From a checkpoint of a small mixture-of-experts model trained on Wikipedia: 14 layers, 1 pick a token.
Below are experts of layer 9 (counted from 0) of a mixture-of-experts language model. Rows are named up (a neuron's input weights, with its number) and show model dimensions 160-199. Each number is 128 + 24 x the weight over its row's rms, rounded and kept within 0 to 255. Numbers have three digits each.
Before each expert's rows: a language model's description of what the expert responds to. This comes from a sample of Wikipedia text that the model never trained on.

# expert 2
It responds to: Commas and connectives
up0:129131122161110085116129119104134156162155123128124170126118133079103169143161134138121126119090113153109131157135168096
up1:077116105131135100125148137144146157124112153118128114131097134126107172120123088139107136105074146131127154114079095126
up2:112122151128132099099063155124146139120105139159146165132123127168121133128112079148223138123173150128131049104125123165
up3:110143130110163128106141110137128113138134084158134134137141133139136156170115132174121122148115162117152146131150163119
up4:126153126154150158098128148143113125120133119122133056094164118123145120059137118125112167127147131114133125125154109142
up5:119129091105148140118115144187135120123148136193148127132099160126171110135108093146102126129166124107145116145111156179
up6:118147134091081144174108128090115129195124121161122165105168125170153149118096105132131098115124148192133131106128082135

# expert 4
It responds to: Word-start pieces and spaces
up0:076145120119161095113109122185168133154114105132126124135222152120130117133160140107166121099178151121127156126127153128
up1:155143144128177120128164112139124137132128108131101131114142125130158146134131115132115102139135129134110101123159092117
up2:144113102081137092142127136131125120143130157140106083135157095139138110129115108131080128127070148066107096089168123143
up3:133124138113136114129104117122131129137116131143120174140138138152104109122137115161102117116111186141185143171151114097
up4:113134131093119093158144132073112117127114132154140120131104121140161129112120067122095128116169164107149133131121161116
up5:087141177130057148105189137088146125131139108123129128169113130135117110151107127115115128140078138157113117145085104156
up6:139123102084100109141135132143097128128140096132141116128104124157128107161134141106096138115120130131114106162101102129

# expert 7
It responds to: Places and prepositions
up0:106118156154128145078147140162115133125173111098125141142128126174138120111116129129117123153125132176127107117092129126
up1:184134122102058110141102138142158175109172129161117130090149129129141116149110141064129091123131126160154144172141113159
up2:121134075119140102131123119085098109085195081116124120106135160131121118120099105121124109106099135114132147119129118113
up3:108123097126108098135090107159129112078114143144128149121151138130177137122102106150095106080114154114122122182120125125
up4:122112135125126125129103107098130183101127128148157163113126172119101113131116119163128129146121132141081139132130114136
up5:099152123118118126109102129084129148076165114142111126154138116121111136113124176083126120131127121090112191108108150114
up6:122127127121148146128068119139120144145145153134133112077136147116137103150162116097114142123112147131124165183139114135

# expert 5
It responds to: Surnames and table cells
up0:167083175127095110120139133126157144055128132163128159152151099173168094155042112088087127116102127109075132135128142204
up1:160153122175127153136092111125135160140141121124137148136128165138130116145115136135127118153086136109162107136130161114
up2:111160122136145163135085112163090092107135146134193114154158129128104089107154123119138173135126116123123129129111152149
up3:122139125137094117136137129134102132107119127115092116110139132145104209163126107122134114156158127108094148124124155128
up4:125109153094132134112117155127146136135145090134143145130185129185159175132114123120153136108130121135124046158111155112
up5:092130137112129140125129132134118086129184069137126123145185127110118135193138114131111136130102138133127119100101133132
up6:100106137119139177111136115137137146130140130125060099150129144098120133160106107108126114136183106114089109096157130133

# expert 0
It responds to: Digits in numbers
up0:191119117122129146115097145134130142144154135160149146160142100140126146132149164024128164142124151126106110139143128135
up1:134098103146111130140169151173111180122102058169103117102118161108123094133143127169133113096120135145163094086139097111
up2:132124106176149128118128127113177073114150123106128106112132143135149112102164114126112131121125144108118141111156165117
up3:194108168121168145138118124130143193123125177116104135189168138111167147124129125131133151137099167102126152131131165124
up4:130133132122080151175136116125138092128126143147066119164092112076100135065137115111091106117166105147123077109128168137
up5:113123126150144127122153092125138110123111124131142127126120099115150116128175113082104130158160137128139090081131125163
up6:154134121124128179135155124135097144094111141144136143127108123124148134075168119134093108142139105133134115121140144089

# expert 1
It responds to: Word endings in titles
up0:115072168178139127138135105122139134181097163141126041119153096147095082085112142119138136130154093120168173091110131122
up1:143134131143123139104150083116123126095146123093119106151179136086116133130147124118095100134170097159175132131092125131
up2:103145141121126123123091143128165121140103108150153124065155205112104120100128119131098132153098122166144128129089139078
up3:160119144112138094141132136124191173155141132085102111119139116131084136118125069138146171097171097068089206094147127108
up4:114068112169129152136157105109123135099101159130087133127116118142091128137130166087140131160080116088111162140135101120
up5:110094138131137107149130137115144133127147129139149155140098172092123069131142116179138139156096097124091153095147122139
up6:177079143143086134115128127153173131142159165147089136136137120086129129152115114120148181154130180180147127100146129141

# expert 6
It responds to: Line breaks and headings
up0:119132151149124105133093134110130116189108117140154135173188138146123097132139126134125116130129137114148144109121146148
up1:105127161087111117145124101169134115146049107104168131098100126128117114129165111146130155131089140193144154126097102114
up2:135143143111128117102122122140148137186120121107180150136126120117123108111127155163109170131106137148137118141130126166
up3:148138108091141120128152131135177148081112103148133106123115123139119106127155133158150119140127158105137114156130150108
up4:116113104118095127103132141123120131126142140129139109128155149129151171098163163129107152085172144131151135085182118106
up5:078121131113120114144170143125157170160150120134119110108155159098137126136165129134136128090119127132139126116091120138
up6:048135126159117179144100190143130156116145145108155122123121118149122158135138102079120122108128138138120161153076126127

# expert 3
It responds to: Verbs and function words
up0:139202095158131117125149164111175134153152132122119101141082138126108125134131097139095108129043144127112124117119113142
up1:157108129144148130103126140116154123113139136115150141121122129129094138113148157098146156097106150145121116093128132114
up2:150136101119131134085127109139114095093116134124132090150124107081151153125128120147125109128121094129112152130107118151
up3:119134095160198102130127138129159126122153106155131129136129193085101117128127148158131155085129093120115130135111118151
up4:101141177134145125163136165139118160109141166080175102075128124142129134162170119125143096093116128099121117139082093142
up5:135068135145127138066118125143121213129148152102125185136115142120124127049150095129139150097096123178185162083098119134
up6:143130138151112136155082122118133133093161137129129159128109130116131133112116111115130146155101097101130127116127137131